config = dict(
    num_hidden_layers=11,
    hidden_size=320,
    n_experts=64,
    experts_per_token=2,
    d_expert=96,
    d_shared_expert=256,
    hidden_act='squared_relu',
    moe_layers=[0, 1, 2, 3, 4, 5, 6, 7, 8, 9, 10],
    router_score='softmax',
    normalize_top_k=True,
    routed_scale=1.0,
    balance_loss=0.0155,
    balance_bias=False,
    router_z_loss=0.001,
    init_std_router=0.0268,
    lr_router=0.000915,
    num_attention_heads=5,
    num_key_value_heads=5,
    head_dim=64,
    vocab_size=19604,
    norm='layernorm',
    norm_place='pre',
    norm_eps=1e-05,
    positions='learned',
    qk_norm=False,
    attn_scale=0.125,
    tie_word_embeddings=False,
    parallel_block=False,
    init='uniform',
    init_std_qkv=0.0329,
    init_std_o=0.0329,
    init_std_up=0.0329,
    init_std_down=0.0,
    optimizer='muon_variant',
    learning_rate=0.0072,
    lr_mult_down=0.7,
    beta1=0.95,
    lr_head=0.00408,
    max_grad_norm=2.0,
    warmup_steps=200,
    schedule='wsd',
    decay_fraction=0.804,
    decay_shape='linear',
    final_lr_fraction=0.0,
    batch_tokens=[65536, 131072],
    max_seq_len=512,
    doc_mask=True,
    train_tokens=486500000,
    max_steps=4982,
    dataset='wikipedia_en',
)
Below are experts of layer 5 (counted from 0) of a mixture-of-experts language model. Rows are named router (the router's row for the expert) and show model dimensions 160-191. Each number is 128 + 32 x the weight over its row's rms, rounded and kept within 0 to 255. Numbers have three digits each.
After each expert's rows: "comes after" lists some tokens at least twice as common just before its tokens as in all text. This comes from a sample of Wikipedia text that the model never trained on. Tokens count by the router's weight.

# expert 36
router:134197082176194074100139123103095105143050119099205159143138115114121110112148037161101144119126
comes after: "- ", "| ", ": ", ", ", ". ", "= "

# expert 15
router:128146119146112153073136163102133106154069167082082184132112105081128144174132109177036161133117
comes after: ", ", ". ", "that ", "where ", "as ", "), "

# expert 26
router:126115121119121105096110134141101079118077161061181151183146178170148146145110071149082180113100
comes after: "|", ")", "==", ".", "===", ";"

# expert 28
router:144173088153149153121119167078161120149054168076162168137115148121045123067124105154123163119113
comes after: "| ", "is ", "was ", "are ", "did ", "'"

# expert 40
router:123119085163139143098096136121142108163070126078146149134133157108108127067163127248083162117096
comes after: "| ", "of ", "to ", "with ", "; ", "for "

# expert 24
router:144101115151195134087130144100125119159056135092180184156118141147080114141141096205044161116143
comes after: "in ", "(", "In ", ", ", "–", "of "

# expert 47
router:165175074126147147093154165101157092135094170087182132142101207139056098119144121123107159107090
comes after: "201", "200", "–", "202", "199", "("

# expert 32
router:168138098128099104141194171100139141141108088081095138167175151110111130089161084101140176107125
comes after: "\n\n", "==", "| ", "== ", "===", "=== "

# expert 42
router:156130131156107175067131169095137087142068135108176159145180137160129117135102100168126165111116
comes after: ", ", "-", "–", "New ", "(", "United "

# expert 3
router:155163104183140142075134150108169082139089170115144172122092191126144137159159096153098149127117
comes after: "- ", "-", "(", "of ", "a ", "."

# expert 1
router:131148095139149160104117168100121035158105118086154156173128136140117105084148114139149167128118
comes after: "| ", "to ", "he ", "it ", "–", "would "

# expert 17
router:170103126156129111127130152111116109143101086128167160147139132138099106089121080102107152149127
comes after: "the ", "The ", "his ", "'", "s ", "its "

# expert 59
router:161181091144143146116151177095145101144066122091197153154143121123092120094073157191112173127132
comes after: "\n\n", ". ", ", ", ",", "and ", "/"

# expert 41
router:164117087153182123112158132126152098125059123125147159159112170123096144080141163180107135113085
comes after: "was ", "to ", "were ", "be ", "is ", "been "

# expert 0
router:133166103112112127138108164115096072136081137069151117142126153124127134086141140146103166106136
comes after: "201", "200", "| ", "202", "199", "198"

# expert 61
router:107168112126093122132113162127151066142150147130178167152089158088121108064133083100092135134122
comes after: "P", "B", "M", "K", "H", "T"

# expert 39
router:115142092155136137101150136101129122178085104060145127115136130084144104123173105153140185100107
comes after: "- ", ": ", "(", "′", "• ", "\n\n"

# expert 21
router:171144129162104122065153125082114123147108138131216163136071131151101123111119072150089163129085
comes after: "the ", "| ", "a ", "- ", "The ", "("

# expert 38
router:159115087150224146094147165083149089151060098082153165159126164170123101149164155153087147103099
comes after: "| ", "\n\n", "\"", "- ", "(", "Preceded "

# expert 31
router:131091112154080088128184152100117051133069079089207150103107188138187088070165143064057178113109
comes after: "the ", "was ", "The ", "his ", "s ", "a "

# expert 7
router:149116111144174126087133151117159042124070166067155159197084126163125131140167115251031134128094
comes after: ". ", "\n\n", "of ", ", ", "for ", "Women"

# expert 62
router:152163125149169145110135151079172052165102180084168170165176143152122118092143152220130181129131
comes after: " ", "\n\n", "% ", ") ", "also", "0 "

# expert 60
router:140169110160105147061130165071122054179063179071212160142172194169067143088092124171088153096134
comes after: ", ", "(", ". ", "–", ".", "He "

# expert 57
router:151169115131153159076110132113116024111130077075154140166147082156128112092166051163073152146143
comes after: "1", "2", "0", "3", "8", "4"

# expert 49
router:143174087163216144096164173116190073133114170122194164162116139155104121140128134119082131107086
comes after: "| ", "0 ", " ", ". ", "1 ", "\""

# expert 30
router:157120102121186136086131130117145140167103167075169170169142128126074122106168182118120141120115
comes after: "'", "with ", "on ", "of ", "in ", "as "

# expert 22
router:133121114156184144132144141114109079140101099097183182173144108174099103092141151180110211112114
comes after: "\n", "\n\n", "\n  ", "such ", "\n    ", "\n      "

# expert 9
router:154217112182181144099132180123122082139088098093139143154080127143055139121116133083129144125085
comes after: ".", "–", "| ", ",", "-", "201"

# expert 25
router:133190083137156099086156127087137099166100169087174180135147138150121133140115067091120171154113
comes after: "| ", ", ", "- ", ". ", ": ", "in "

# expert 46
router:167115120174177142098144148080132099147064102110130159175097152112114100170124085170135142084127
comes after: "the ", "of ", " ", "(", "a ", "s "

# expert 13
router:133140084158172114086120147126134088174096167089152196148121143108115122113116093098103146157124
comes after: "\n", " ", ") ", "1 ", "3 ", "2 "

# expert 27
router:138134079162191114079112159125141052132079160105144163163091165141125105090153148129060179108119
comes after: "of ", "in ", "to ", "for ", "at ", "on "

# expert 19
router:134157109123174135109167153102129109149050094093138206118092091138120139108140155092109136109079
comes after: ".", "==", "=", "===", ")", "|"